Below are experts of layer 9 (counted from 0) of a mixture-of-experts language model. Rows are named router (the router's row for the expert), gate (a neuron's input weights, with its number), up (a neuron's input weights, with its number) and show model dimensions 0-255. Each number is 200 + 30 x the weight over its row's rms, rounded and kept within 0 to 999.
After each expert's rows: "gets" lists some tokens that make up at least twice as much of what it gets as of all text. This comes from a sample of Wikipedia text that the model never trained on. Tokens count by the router's weight.

# expert 2
router,180,206,135,196,214,167,227,187,193,221,181,206,149,226,220,230,191,171,231,208,209,224,200,203,166,207,187,214,196,134,211,184,159,213,132,232,191,203,173,200,203,179,195,144,147,193,200,225,158,248,217,175,207,122,243,187,251,175,169,150,186,206,232,180,231,183,186,196,152,125,152,204,217,245,183,168,232,226,209,208,232,230,234,201,206,266,188,179,202,182,177,171,242,216,212,221,235,177,183,197,207,214,214,184,173,249,203,216,209,256,211,263,197,127,184,158,224,180,228,181,195,174,206,209,203,188,192,223,240,214,246,257,231,147,169,233,222,193,205,177,213,204,159,185,209,249,224,250,182,152,208,145,277,177,261,151,222,199,196,233,201,196,188,214,194,175,155,200,178,203,179,179,143,193,228,221,189,141,171,247,203,200,172,207,144,193,187,184,213,232,232,195,225,151,214,155,181,204,177,235,190,194,218,186,196,146,155,217,245,231,209,166,197,190,224,179,218,232,204,183,192,187,242,141,204,230,262,199,214,215,173,227,254,212,231,212,200,162,190,223,215,261,175,168,173,196,201,220,190,152,173,218,181,213,179,132
gate1,232,161,186,177,152,170,169,218,154,183,170,185,205,191,193,190,229,152,183,152,181,176,159,161,221,240,215,223,230,147,198,250,188,201,197,161,186,226,155,212,225,247,209,198,150,225,201,169,270,151,219,154,195,225,168,200,182,241,186,193,189,233,223,212,193,243,171,176,202,168,187,162,213,191,173,202,198,219,222,214,242,213,186,211,192,221,161,200,203,209,187,171,149,169,243,190,186,207,256,203,198,176,203,279,224,155,177,219,206,223,216,188,224,221,190,167,177,190,267,274,152,194,199,233,218,207,189,171,170,211,205,250,225,214,188,212,125,172,159,153,207,212,198,236,148,191,141,166,197,154,187,193,224,188,96,241,211,200,234,196,199,207,155,217,205,227,188,193,225,235,215,173,189,204,197,191,221,181,183,256,172,202,190,170,247,186,156,176,207,257,201,255,169,260,187,227,160,177,245,166,202,190,204,213,199,185,149,204,205,170,207,173,224,151,225,189,215,176,235,171,188,190,224,175,221,211,150,243,129,193,188,201,175,191,229,265,113,204,220,170,206,198,202,204,222,225,235,224,194,192,267,207,190,189,224,186
up1,140,191,214,163,225,211,182,139,245,193,257,203,236,184,252,209,196,239,218,176,143,221,246,186,192,195,241,226,137,171,251,164,185,219,210,265,227,204,167,168,177,190,214,217,206,192,217,229,173,257,207,159,187,218,193,223,192,162,166,151,229,182,162,195,241,210,245,212,216,172,181,179,155,177,241,219,153,156,175,167,208,137,219,210,236,203,170,259,179,201,206,224,210,239,127,229,184,166,131,216,170,184,216,140,201,159,228,211,217,204,226,171,185,162,204,221,227,278,201,173,238,148,197,220,235,192,213,238,189,208,156,196,217,196,210,170,227,211,181,155,190,165,216,228,198,186,213,179,162,181,199,231,215,222,213,202,157,181,189,211,194,176,187,204,188,203,188,195,190,147,254,217,152,222,194,191,226,190,227,184,235,159,171,256,208,172,191,191,226,191,181,159,224,165,151,222,210,230,229,178,177,204,244,204,216,186,156,188,223,179,148,195,223,188,115,200,199,199,141,149,245,202,210,176,169,199,212,175,188,159,185,208,208,234,172,242,246,214,185,211,158,188,179,122,223,226,173,188,236,168,155,206,199,217,189,158
gets: "- ", "==", "===", "In ", "–", "ab"

# expert 5
router,264,180,244,229,217,237,187,190,168,155,151,186,232,188,250,189,205,212,199,188,213,166,229,173,197,198,243,131,167,224,172,197,218,187,202,198,239,167,200,222,224,192,188,224,253,180,237,189,214,224,234,217,202,294,164,198,181,234,220,203,235,221,179,263,183,194,158,161,175,163,198,196,194,220,188,219,250,217,178,221,153,137,191,140,167,211,167,191,182,232,187,187,204,191,233,166,190,172,197,188,168,184,198,212,233,240,200,158,197,207,160,227,203,208,153,199,209,209,192,170,190,174,155,221,208,179,211,224,193,126,175,251,206,202,204,212,215,187,225,170,185,195,210,198,208,175,170,184,188,220,253,206,171,203,194,195,205,193,217,193,187,168,214,191,217,97,220,196,210,239,214,204,214,240,172,207,245,217,182,157,205,208,222,215,202,217,193,194,217,161,234,220,194,252,235,203,220,267,159,186,195,196,247,226,189,355,214,162,210,207,215,159,174,182,212,180,172,210,181,196,199,162,203,206,177,110,195,178,190,195,149,184,221,245,187,180,265,234,216,180,189,198,169,273,248,227,204,195,221,244,204,209,168,175,227,198
gate1,197,200,249,239,185,229,198,202,201,192,146,221,170,224,232,148,232,197,235,181,231,173,173,183,229,183,242,195,224,158,209,129,209,192,210,214,194,178,213,218,210,200,196,229,211,206,225,213,205,223,201,207,174,197,219,202,283,163,177,174,225,225,179,208,216,180,183,212,198,194,211,197,195,172,223,237,236,195,206,197,213,188,182,209,167,168,118,203,193,170,186,106,259,213,252,214,184,157,208,196,192,243,208,169,215,228,258,193,195,183,233,196,240,237,158,209,213,213,151,245,256,187,244,203,213,160,179,185,179,131,181,217,197,189,225,204,237,181,263,208,257,196,199,223,233,168,242,229,148,176,203,173,219,177,195,212,173,215,173,195,194,182,206,231,188,216,240,214,192,191,194,239,201,210,195,179,232,220,174,240,242,183,211,181,197,191,190,160,157,209,199,209,215,213,230,186,231,159,150,200,239,190,217,223,226,200,257,232,210,169,197,209,184,159,208,252,119,172,255,158,194,186,209,187,218,180,179,217,217,219,134,248,183,188,227,247,266,160,253,135,193,179,240,196,179,237,205,172,200,176,187,196,211,269,206,84
up1,248,234,209,153,241,197,209,160,160,207,213,125,208,122,162,195,167,219,227,261,211,203,209,241,225,197,169,175,181,245,166,228,229,201,187,162,196,220,191,181,180,207,141,238,178,210,182,241,233,188,195,211,195,188,192,247,198,193,209,281,199,182,166,215,147,152,188,187,212,230,160,207,204,143,156,192,185,203,216,205,214,230,155,211,237,184,269,194,176,230,208,260,245,194,160,221,208,221,184,205,204,194,226,190,191,171,131,240,234,209,186,128,144,156,244,224,204,180,186,227,191,210,223,203,155,194,201,206,201,223,187,178,203,133,181,209,186,204,161,146,146,221,232,220,200,170,209,230,243,227,228,268,176,164,186,196,171,186,261,192,211,171,187,179,242,220,176,211,188,218,189,202,215,200,239,217,208,152,203,152,205,162,223,208,227,204,244,214,223,190,172,207,182,145,198,163,223,193,227,198,143,223,169,190,206,190,211,184,165,233,211,201,146,238,191,195,224,181,158,215,179,218,196,142,107,198,194,184,231,174,188,174,158,237,241,134,185,205,185,177,215,215,167,175,142,181,218,224,174,230,208,205,154,186,199,207
gets: "|", ")", "0", "4", "8", "5"

# expert 22
router,221,220,239,244,168,191,200,220,184,195,172,208,226,188,206,213,223,181,196,183,195,208,245,212,211,205,227,157,191,200,177,179,177,181,156,201,213,164,169,255,173,193,272,186,207,245,210,231,170,197,196,230,232,210,184,191,224,194,184,236,165,172,188,168,204,203,180,213,225,179,184,230,198,175,238,223,231,223,179,185,204,214,247,213,185,174,218,232,151,220,235,183,223,222,230,186,230,160,200,200,272,204,156,245,176,273,208,207,222,203,188,147,258,197,186,171,218,208,171,264,174,230,201,237,147,276,156,169,249,219,184,249,138,235,178,228,190,214,231,144,191,215,176,287,179,211,210,251,162,213,145,238,195,223,182,198,283,235,193,214,150,249,191,176,167,190,227,164,189,181,203,184,179,183,209,183,206,201,207,205,197,217,219,161,214,135,173,218,197,254,270,193,139,234,258,222,222,203,251,226,182,245,203,202,167,180,166,186,157,227,175,179,186,199,207,186,159,194,221,240,205,248,188,197,176,152,180,177,147,201,199,162,190,184,198,237,182,200,219,180,214,160,266,158,152,212,206,194,178,232,209,233,240,197,235,219
gate1,235,214,195,223,270,163,247,192,256,208,254,221,193,174,238,208,203,220,238,159,237,139,239,142,220,194,195,162,181,185,192,231,201,221,205,197,160,200,175,236,160,236,176,163,200,245,244,192,204,174,215,223,159,182,225,209,150,172,190,187,176,170,229,188,201,206,201,217,180,210,208,197,188,229,218,213,213,267,223,179,188,199,222,165,185,217,140,219,175,150,200,216,193,198,208,239,150,148,237,158,187,184,164,242,224,218,201,188,253,176,218,183,238,181,208,187,169,176,198,188,235,293,195,200,258,191,202,176,196,229,169,163,166,235,244,174,204,183,173,259,162,186,167,179,171,182,205,192,224,196,205,201,196,201,183,166,206,173,258,203,250,188,251,211,191,220,248,246,201,212,202,237,237,222,159,186,200,174,212,249,190,217,224,190,171,233,232,159,178,209,227,158,206,164,240,215,179,151,222,238,193,209,249,155,203,179,254,181,198,199,128,181,203,183,205,154,208,209,204,214,179,200,203,178,250,220,160,152,201,170,217,243,220,142,186,229,238,146,176,223,192,190,221,243,136,195,235,266,181,162,244,264,198,231,182,209
up1,174,187,223,184,189,216,211,214,208,163,238,221,222,171,209,242,209,251,182,208,188,174,156,194,253,214,210,207,207,165,181,197,169,194,182,232,218,172,198,178,247,193,193,194,196,183,142,210,175,245,223,200,192,222,227,202,232,145,206,225,233,265,194,263,189,157,178,156,293,209,156,205,204,184,185,218,149,209,185,226,163,217,153,190,249,251,194,217,249,229,194,149,206,177,172,236,181,187,187,180,206,201,255,182,228,147,263,134,169,222,168,185,204,275,251,164,202,186,248,144,157,255,225,229,193,195,226,184,179,220,198,228,232,177,192,250,224,217,200,189,205,215,180,221,257,178,181,219,208,128,178,210,161,175,218,216,161,200,169,205,229,220,217,177,226,223,213,186,177,204,179,215,159,199,236,150,141,242,214,185,220,224,257,182,225,156,219,225,182,198,174,196,179,199,166,211,213,233,204,185,183,261,160,195,265,226,203,179,180,182,224,155,200,166,225,195,201,175,166,197,184,215,173,184,224,192,209,245,213,234,196,172,187,197,223,166,138,128,155,198,148,237,160,173,231,164,201,169,219,169,175,154,210,216,198,194
gets: ", ", "; ", ": ", "(", ") ", "°"

# expert 0
router,237,157,191,194,176,206,200,218,196,197,198,177,234,167,200,187,185,208,222,188,191,202,238,199,209,172,196,127,219,334,170,208,248,177,152,203,219,161,240,225,212,203,287,242,234,192,199,230,189,217,161,220,168,299,163,229,193,221,273,172,214,192,177,195,219,192,186,169,191,202,174,179,223,175,196,196,193,216,192,208,179,167,184,152,258,187,239,208,205,232,169,211,236,217,208,172,225,247,170,228,178,208,229,175,197,200,163,156,227,219,161,249,196,191,178,228,197,222,194,215,179,187,218,221,185,205,166,200,170,179,186,209,218,225,189,209,193,180,219,231,221,203,209,202,206,216,180,178,229,226,254,246,178,218,217,178,208,208,215,189,200,204,199,197,199,82,234,173,214,203,222,187,200,159,171,219,247,238,164,157,213,176,197,219,180,188,213,187,176,106,230,223,189,180,217,177,168,210,182,180,194,188,192,212,190,324,261,199,190,229,244,219,200,202,218,162,185,210,146,217,240,186,186,219,170,172,195,201,180,176,220,165,184,230,219,166,231,212,217,180,212,216,171,228,211,172,191,181,202,237,230,197,169,183,229,295
gate0,208,216,194,161,203,211,190,202,206,213,174,266,162,216,195,214,219,211,164,170,239,195,206,244,198,222,179,230,115,181,181,213,221,259,235,203,200,203,192,201,198,188,166,204,160,232,206,174,219,248,182,225,191,192,248,204,239,136,234,206,192,251,184,209,188,225,206,199,187,243,182,169,221,121,157,209,202,214,180,182,253,217,239,195,200,183,259,249,115,231,214,235,203,250,207,223,159,249,187,193,151,186,172,200,210,201,204,198,239,186,178,167,204,149,188,159,177,98,174,286,200,205,193,186,193,155,137,177,192,189,141,255,212,209,213,194,177,237,129,212,155,146,175,163,220,215,183,160,213,209,213,204,169,220,198,203,197,198,218,212,218,172,202,198,236,224,183,230,213,170,179,169,199,175,210,238,241,178,225,191,154,190,176,155,231,216,227,212,200,247,278,153,223,256,226,223,202,156,187,198,205,221,214,208,206,184,180,242,196,180,165,203,197,205,183,167,222,225,241,253,193,181,201,169,164,159,198,203,201,226,247,169,193,246,201,194,155,197,209,249,205,245,257,184,171,201,220,230,224,201,205,207,212,236,240,226
up0,194,283,261,191,192,219,220,205,205,245,249,163,229,179,213,194,214,223,174,154,214,219,171,164,169,226,200,215,225,211,125,256,179,149,243,175,171,150,156,146,220,231,209,259,202,304,155,197,184,160,244,223,180,187,190,209,187,197,226,239,220,202,208,158,235,199,206,178,185,188,190,172,237,192,210,192,200,206,191,236,161,190,149,213,212,204,196,161,203,187,225,192,216,170,243,209,215,176,181,105,214,191,201,189,203,183,146,159,154,243,149,228,202,187,203,221,203,168,212,173,198,182,200,177,208,189,213,179,190,198,238,191,226,173,199,256,217,236,167,218,169,178,245,249,213,233,200,193,183,172,205,235,222,205,217,234,247,217,228,219,212,242,187,226,260,215,207,217,137,217,195,211,192,192,187,220,212,210,211,225,211,202,191,221,239,249,186,230,258,239,245,188,176,229,245,225,210,199,228,254,202,186,230,203,254,157,242,200,214,146,186,221,168,214,203,155,156,201,184,136,200,268,231,193,219,173,200,247,167,160,151,189,228,209,227,198,199,152,211,210,182,169,198,192,199,200,154,204,218,148,157,226,230,161,212,239
gets: "|", ". ", "\n\n", "in ", "was ", "with "

# expert 13
router,258,207,202,202,189,208,147,245,239,187,211,187,176,196,182,207,182,192,166,223,235,219,174,195,158,190,195,182,258,97,209,206,170,196,273,177,209,202,208,213,176,187,286,221,256,207,228,151,210,250,206,249,162,252,210,178,216,194,184,228,194,196,162,203,168,175,175,230,192,223,149,256,175,132,190,196,172,173,210,217,220,240,163,208,176,178,217,191,203,188,206,234,160,187,216,188,210,211,211,221,152,169,203,209,240,177,237,229,173,182,216,174,208,189,205,225,184,266,196,145,185,197,261,155,180,244,263,251,157,190,178,176,199,251,195,147,188,209,195,209,221,146,207,198,246,188,200,187,235,212,163,201,162,187,163,172,217,237,204,208,190,204,230,214,192,195,194,210,173,132,213,233,206,195,209,204,239,197,195,67,184,245,212,224,208,202,189,244,222,133,159,234,207,206,178,194,189,207,213,206,218,226,214,201,235,294,203,226,173,234,210,218,189,207,213,190,262,165,166,192,201,230,216,223,171,243,197,221,214,207,191,215,190,207,198,127,182,179,240,187,206,211,231,207,192,196,218,183,228,194,240,224,186,182,209,175
gate2,230,246,228,201,192,245,183,248,205,201,145,228,238,172,206,195,211,190,174,208,206,175,247,220,200,202,210,172,196,232,180,204,163,158,224,193,229,260,193,241,215,191,235,209,250,219,153,167,225,212,173,158,228,119,237,184,201,180,181,214,173,182,210,197,186,181,216,244,159,254,183,207,164,205,163,160,228,217,187,217,225,207,237,192,188,207,195,168,170,216,249,177,176,196,239,192,172,274,263,199,181,215,165,192,205,212,209,223,208,217,243,212,188,185,177,160,208,224,253,209,176,277,207,220,196,218,148,156,235,255,204,214,197,177,185,229,176,245,186,173,175,187,201,195,236,170,178,170,238,261,195,146,190,228,148,190,193,218,207,252,228,218,127,184,209,187,119,184,224,251,178,219,162,187,231,203,224,191,192,193,181,208,148,262,239,213,188,221,186,186,178,171,152,216,221,156,230,180,243,168,198,225,236,173,218,220,120,211,220,204,198,152,191,172,185,269,260,176,165,184,178,266,189,242,233,184,195,207,185,191,188,149,168,178,205,186,193,141,171,160,177,162,211,178,224,200,191,172,209,171,220,213,204,164,190,226
up2,186,239,237,208,211,188,218,215,203,212,218,204,160,217,193,225,181,231,225,234,278,191,227,209,185,202,228,272,169,204,199,206,206,188,233,194,186,202,207,192,227,195,193,224,196,206,202,176,160,193,222,220,173,193,220,233,223,215,194,210,168,177,180,177,165,161,213,194,212,161,171,264,190,244,223,186,229,168,195,218,220,251,266,292,162,89,163,192,150,250,147,216,223,223,216,233,204,201,167,213,188,213,182,200,190,166,243,215,252,139,150,202,220,278,197,237,210,224,176,223,191,256,202,231,224,225,209,206,188,209,251,178,160,162,173,266,210,204,250,219,209,163,168,248,165,211,193,175,186,168,168,133,153,192,200,182,328,203,194,215,241,214,183,208,247,196,174,209,222,195,181,228,223,232,211,194,200,170,232,234,201,158,190,173,226,247,186,187,210,192,252,189,185,182,182,194,205,201,200,207,226,200,223,209,232,206,184,230,215,224,204,183,186,253,185,216,228,195,225,169,224,229,187,215,185,180,197,156,173,126,194,212,211,187,221,206,199,151,176,196,215,187,279,187,200,205,226,216,214,180,161,215,240,163,174,244
gets: "| ", "; ", ": ", "==", "== ", "United "

# expert 3
router,137,180,205,243,215,215,137,205,203,223,189,180,218,221,199,204,179,189,227,170,216,190,269,155,199,197,233,231,194,224,156,190,178,212,209,182,190,229,151,211,197,181,359,191,123,158,177,171,192,156,184,228,209,137,182,313,219,192,201,171,204,214,202,204,253,192,217,197,178,185,204,202,240,266,212,230,190,194,201,222,160,221,204,171,199,172,251,201,195,206,177,177,242,199,199,185,196,183,168,171,201,176,218,145,155,240,216,185,268,182,185,144,215,210,187,228,226,147,204,252,242,216,238,176,202,155,209,193,198,203,173,208,207,212,219,235,213,204,225,170,184,207,196,188,204,192,227,219,192,224,204,165,184,232,206,241,219,158,218,230,166,139,191,197,204,225,182,181,169,247,204,188,193,190,182,189,216,233,138,97,178,201,255,197,174,249,195,219,221,157,217,212,184,178,239,217,209,214,162,189,219,179,201,210,174,245,244,179,206,231,188,175,198,204,190,243,182,219,243,216,200,208,208,170,226,207,196,138,209,218,220,139,205,231,222,195,206,210,217,216,189,209,177,208,191,234,182,169,185,216,272,220,195,203,185,234
gate1,157,225,210,195,215,232,185,171,190,225,164,195,211,186,207,181,197,156,170,171,193,178,199,159,145,218,203,215,203,179,217,148,187,211,225,206,186,286,196,205,168,199,196,187,183,203,236,190,232,191,211,194,194,133,235,192,203,182,172,248,202,173,196,208,158,213,195,192,203,175,190,203,152,216,221,247,249,168,234,145,229,229,259,185,121,208,214,243,200,195,219,147,172,171,206,209,175,205,235,127,256,113,172,175,220,232,255,217,199,157,227,195,210,205,188,178,222,172,232,195,220,187,194,177,219,197,193,207,213,241,222,212,214,148,241,185,205,198,141,133,235,176,244,190,185,185,243,159,218,185,99,147,228,216,201,206,195,183,213,212,163,193,223,133,208,273,179,225,189,209,155,167,209,219,199,209,171,230,201,200,209,170,218,206,189,207,180,194,196,218,194,186,218,206,130,212,240,167,210,218,240,244,144,168,189,199,202,125,214,136,196,170,249,179,184,261,182,201,249,173,200,218,206,196,202,225,167,237,219,234,183,218,224,218,183,253,151,180,191,199,182,196,230,161,147,222,238,214,215,163,207,219,217,200,248,189
up1,217,259,243,154,167,209,237,202,214,189,214,260,208,223,175,247,239,208,195,204,235,173,180,241,245,164,186,203,158,190,253,206,223,154,197,178,206,157,172,150,237,260,139,168,207,201,182,226,183,181,144,188,249,221,204,193,207,191,167,160,199,224,218,211,236,154,198,226,175,250,220,249,214,178,236,229,178,166,125,181,219,209,151,216,287,225,189,166,159,188,190,215,195,182,195,242,201,177,166,203,196,234,170,210,200,236,189,197,173,210,183,183,176,190,242,224,195,202,202,210,169,212,227,236,180,196,222,225,233,195,181,175,160,256,152,171,205,211,267,189,143,225,186,208,172,226,160,262,180,193,204,220,201,149,194,240,208,204,189,240,247,228,215,215,206,216,178,234,209,167,210,277,198,199,217,182,240,162,206,228,190,233,172,217,223,203,195,201,181,235,180,172,201,159,235,258,145,205,194,168,220,157,183,221,233,176,211,266,188,201,181,214,176,217,153,171,202,189,141,208,183,178,166,239,233,180,166,177,195,190,178,172,189,165,193,177,222,234,254,208,233,212,167,272,231,180,189,235,177,197,145,201,232,238,149,176
gets: "of ", "in ", "to ", "for ", "with ", "on "

# expert 9
router,175,154,206,224,181,246,178,209,212,206,167,247,216,236,203,200,203,217,226,159,271,181,222,217,190,177,186,216,184,242,183,183,173,218,198,180,188,175,166,242,213,199,169,208,197,145,230,206,167,224,136,210,154,184,186,205,237,152,235,203,184,162,240,218,190,225,234,191,232,209,195,195,257,216,141,154,248,191,246,229,190,236,179,216,240,139,253,188,225,187,171,221,189,195,174,209,223,187,211,209,220,190,286,262,208,223,187,207,175,236,183,182,215,187,245,264,205,212,159,145,154,147,207,250,193,207,156,208,166,211,259,204,202,160,194,188,144,232,210,183,207,191,202,225,159,212,168,164,160,253,229,208,209,227,170,203,204,207,199,187,161,224,164,196,231,207,191,182,151,229,242,185,218,230,246,167,173,239,219,254,208,205,179,196,174,263,242,138,198,194,176,189,191,227,268,210,210,230,203,187,206,203,185,209,219,250,223,181,131,167,205,199,225,203,136,172,231,270,190,188,215,183,167,186,210,132,198,172,201,220,225,137,170,231,140,151,191,192,199,201,196,203,210,217,177,176,186,203,165,220,225,215,217,207,167,246
gate0,195,219,196,185,190,220,175,196,191,246,229,199,128,168,214,244,195,180,160,148,262,245,165,155,234,164,186,168,249,186,221,170,131,198,222,207,204,221,186,171,181,199,203,185,130,159,165,167,234,184,236,182,174,131,214,167,203,194,199,206,190,181,249,294,230,171,260,232,193,192,205,152,182,227,178,204,191,199,159,165,207,231,194,204,188,152,155,170,227,191,236,171,201,249,215,155,188,134,201,166,201,227,180,214,238,169,199,209,175,214,164,157,179,221,210,221,193,193,229,196,199,231,204,223,173,192,239,248,218,191,189,206,177,177,156,188,192,171,205,207,196,159,196,216,130,201,195,236,209,210,166,189,174,206,200,187,172,213,254,181,179,165,232,171,208,229,196,164,261,203,176,203,228,197,176,115,162,180,210,271,167,249,219,161,221,208,187,159,196,237,197,179,215,173,184,243,207,194,199,259,190,191,226,180,181,192,183,223,210,169,162,212,169,169,127,206,179,208,214,139,174,227,165,175,202,224,206,203,199,192,142,146,187,147,161,133,232,190,212,204,176,188,236,193,201,196,234,249,255,203,175,182,207,196,183,210
up0,157,193,181,135,217,204,175,167,179,183,212,131,246,151,198,177,192,202,247,147,241,194,299,222,247,137,209,219,166,197,195,210,155,172,252,136,180,162,155,220,175,185,198,237,195,195,229,211,178,201,200,225,221,199,190,252,202,194,175,262,228,212,301,191,197,182,234,206,200,237,210,206,203,216,157,189,171,201,212,192,203,204,139,208,201,171,220,189,212,175,221,162,167,183,217,176,201,140,216,157,247,243,164,233,247,172,189,206,212,211,156,179,154,173,197,247,182,194,184,211,184,195,219,191,219,194,247,193,173,152,153,238,190,207,236,189,200,193,256,206,191,202,208,195,168,222,153,197,195,216,185,181,191,218,122,190,201,221,216,199,169,201,280,211,196,204,215,253,201,221,153,232,210,246,189,162,157,217,213,216,211,199,207,202,138,209,189,187,224,170,222,230,222,229,214,200,145,217,202,224,220,162,242,198,170,153,179,192,180,239,241,233,206,172,195,197,152,210,175,194,161,148,158,203,189,214,254,192,185,157,188,214,147,245,183,180,165,205,242,144,215,225,199,204,232,176,179,170,183,202,140,203,239,182,185,207
gets: " ", ") ", "0 ", ". ", "1 ", "\" "

# expert 1
router,217,182,180,134,166,192,211,170,171,216,177,171,180,216,169,176,199,180,203,211,227,188,140,251,181,165,209,160,152,225,162,259,264,217,139,167,215,190,180,233,217,226,170,204,169,152,163,187,256,222,205,156,200,229,176,117,189,220,233,184,175,153,201,207,205,165,148,151,150,195,172,153,187,200,226,204,240,199,176,178,182,191,205,226,185,191,146,186,224,154,211,281,253,187,226,207,191,246,196,179,198,209,191,184,219,200,211,184,170,210,221,177,152,208,224,176,182,192,213,196,232,233,216,233,230,230,146,163,197,173,222,155,189,244,177,173,214,196,188,187,170,206,214,204,216,266,192,227,151,199,167,133,210,239,237,231,191,232,246,158,213,213,210,181,144,203,197,229,195,126,184,160,249,180,168,203,218,178,130,142,233,171,224,186,186,203,195,187,220,191,212,222,203,224,211,132,190,222,251,244,184,201,194,217,218,244,154,201,217,193,197,219,231,192,196,143,211,227,241,227,182,201,202,224,188,172,165,225,184,186,233,194,159,207,138,184,227,201,204,197,184,204,215,222,221,169,182,155,197,183,138,204,143,231,181,241
gate1,181,212,188,164,204,228,227,182,223,271,210,173,194,215,219,234,247,165,195,206,243,236,228,179,199,202,172,188,132,204,164,247,244,203,199,199,195,261,211,214,194,231,198,189,145,169,195,215,256,134,219,177,185,143,155,178,138,200,208,181,181,230,174,124,158,149,210,220,193,186,219,183,177,178,229,222,192,167,188,253,236,168,204,217,182,234,230,226,169,187,220,195,202,213,232,236,178,189,189,166,174,197,217,202,172,190,250,179,171,231,176,217,208,206,142,143,176,201,247,187,238,126,186,147,200,257,219,165,184,174,191,207,193,233,222,190,178,203,210,251,257,192,173,269,205,220,219,212,199,148,204,251,224,153,266,199,219,230,188,209,221,157,209,204,197,209,175,195,220,154,200,151,197,195,232,202,179,149,218,184,204,167,207,196,200,187,175,218,138,240,203,184,257,215,208,259,179,183,246,180,166,181,193,214,247,213,155,222,195,175,188,180,226,215,166,204,205,226,193,257,181,220,172,204,230,221,175,265,185,211,221,186,227,200,160,236,199,179,176,228,149,161,211,200,128,189,182,210,241,196,170,219,175,274,186,210
up1,198,204,224,180,263,201,235,248,236,196,172,175,200,213,194,190,204,187,201,183,229,235,166,221,203,200,170,200,189,215,198,236,203,186,214,236,114,226,229,191,250,229,199,208,150,142,157,210,260,196,208,190,182,161,210,192,188,225,212,170,185,202,177,163,135,186,162,213,174,199,212,175,169,221,185,203,243,130,172,201,220,153,179,173,197,218,220,191,220,200,183,254,217,231,275,224,212,188,275,206,168,186,204,197,196,174,209,137,206,199,172,209,186,224,181,158,172,206,222,201,278,193,216,184,185,252,171,198,163,162,217,201,181,207,243,157,203,170,214,203,233,154,179,267,188,215,177,174,184,186,222,205,226,160,221,168,206,198,228,180,192,163,204,213,226,186,147,225,226,164,194,170,226,202,210,164,132,177,221,198,195,165,177,245,210,181,208,212,184,224,176,248,221,233,224,212,167,174,244,261,123,201,211,192,239,210,197,212,181,167,168,195,214,182,216,173,187,215,200,189,210,207,213,237,225,224,209,237,174,177,225,191,194,146,152,211,163,159,127,264,167,163,158,236,143,201,202,214,225,129,198,200,162,291,197,234
gets: "(", "ed ", "October ", "September ", "March ", "May "

# expert 14
router,221,194,219,214,182,164,280,209,187,218,210,169,182,187,194,216,189,221,186,215,223,194,194,214,241,215,186,209,219,256,161,207,190,231,156,225,221,166,225,155,222,189,251,226,204,214,238,198,210,151,173,206,178,233,187,164,167,183,199,196,186,214,210,190,168,181,196,206,228,196,255,214,185,246,225,158,219,215,201,246,150,215,229,203,235,248,212,209,215,176,218,197,184,192,231,197,234,176,177,228,233,195,195,193,179,153,188,196,249,188,183,226,149,183,223,212,207,212,193,196,217,150,205,264,179,131,161,176,214,244,176,220,182,197,190,191,228,185,197,241,183,217,275,180,178,242,236,233,215,224,214,216,171,212,210,206,178,228,192,196,204,225,217,240,207,241,214,209,232,180,215,220,178,173,188,157,163,219,206,223,226,208,132,182,196,180,209,177,183,37,160,177,199,193,244,252,185,239,226,160,190,168,154,167,210,236,220,171,202,225,271,215,200,190,219,185,213,205,152,195,232,161,177,190,195,116,187,224,191,147,235,240,200,200,196,166,156,261,230,228,211,198,164,263,240,167,189,170,199,232,187,193,214,174,213,279
gate1,143,243,204,214,229,195,199,240,177,170,265,209,181,211,193,172,213,212,141,185,246,245,221,169,181,219,210,222,211,182,205,206,160,209,194,197,196,144,244,170,197,224,196,165,199,183,212,193,192,209,214,195,223,189,223,187,172,158,207,232,248,200,219,198,206,178,233,208,228,240,198,209,225,136,195,215,231,186,219,183,185,219,203,208,205,220,203,217,183,163,237,158,178,200,180,192,175,161,256,223,179,251,187,186,299,181,194,186,138,188,204,161,206,226,194,207,187,180,280,153,172,223,177,204,207,195,204,146,239,159,283,200,214,213,177,208,217,179,179,208,135,216,175,192,159,219,212,190,198,186,212,217,210,245,200,235,193,278,170,234,213,206,216,243,263,235,177,171,165,216,205,206,261,185,231,205,152,179,251,240,215,224,167,181,178,178,222,199,233,185,237,182,212,192,124,209,221,222,214,195,198,179,195,211,228,226,181,235,208,274,232,138,133,144,222,184,188,218,226,231,210,174,207,245,175,156,183,183,173,172,157,212,210,179,231,191,157,244,179,214,204,249,201,161,201,250,176,184,171,216,161,133,243,250,207,232
up1,293,187,186,140,162,213,198,146,244,192,262,155,223,240,202,176,228,176,254,197,212,182,215,207,208,257,180,185,200,208,195,151,229,208,174,152,232,180,170,193,181,203,174,176,188,193,244,203,143,179,189,199,205,207,105,239,187,218,183,202,224,248,153,199,175,208,181,178,155,198,205,246,215,236,214,197,154,210,140,210,181,180,184,213,217,215,192,185,233,226,193,273,229,197,211,176,203,224,178,182,205,181,203,187,134,185,207,207,218,232,184,229,131,182,180,179,211,187,194,193,237,200,204,188,197,214,179,212,188,222,135,184,187,207,226,228,165,223,268,169,238,197,203,184,221,175,183,175,180,215,233,238,162,147,261,211,192,199,215,216,191,250,153,183,166,198,224,203,205,205,188,183,221,230,151,266,225,178,171,186,216,200,220,182,243,206,167,243,214,218,183,194,219,200,259,163,241,227,197,189,187,193,242,189,236,212,174,179,204,207,177,294,271,214,213,253,198,168,176,148,191,193,180,229,212,174,200,240,245,204,149,171,174,228,168,213,230,187,202,262,187,162,201,212,152,178,212,250,209,186,232,198,190,212,129,220
gets: "\n", ". ", "\n\n", "- ", ".", "). "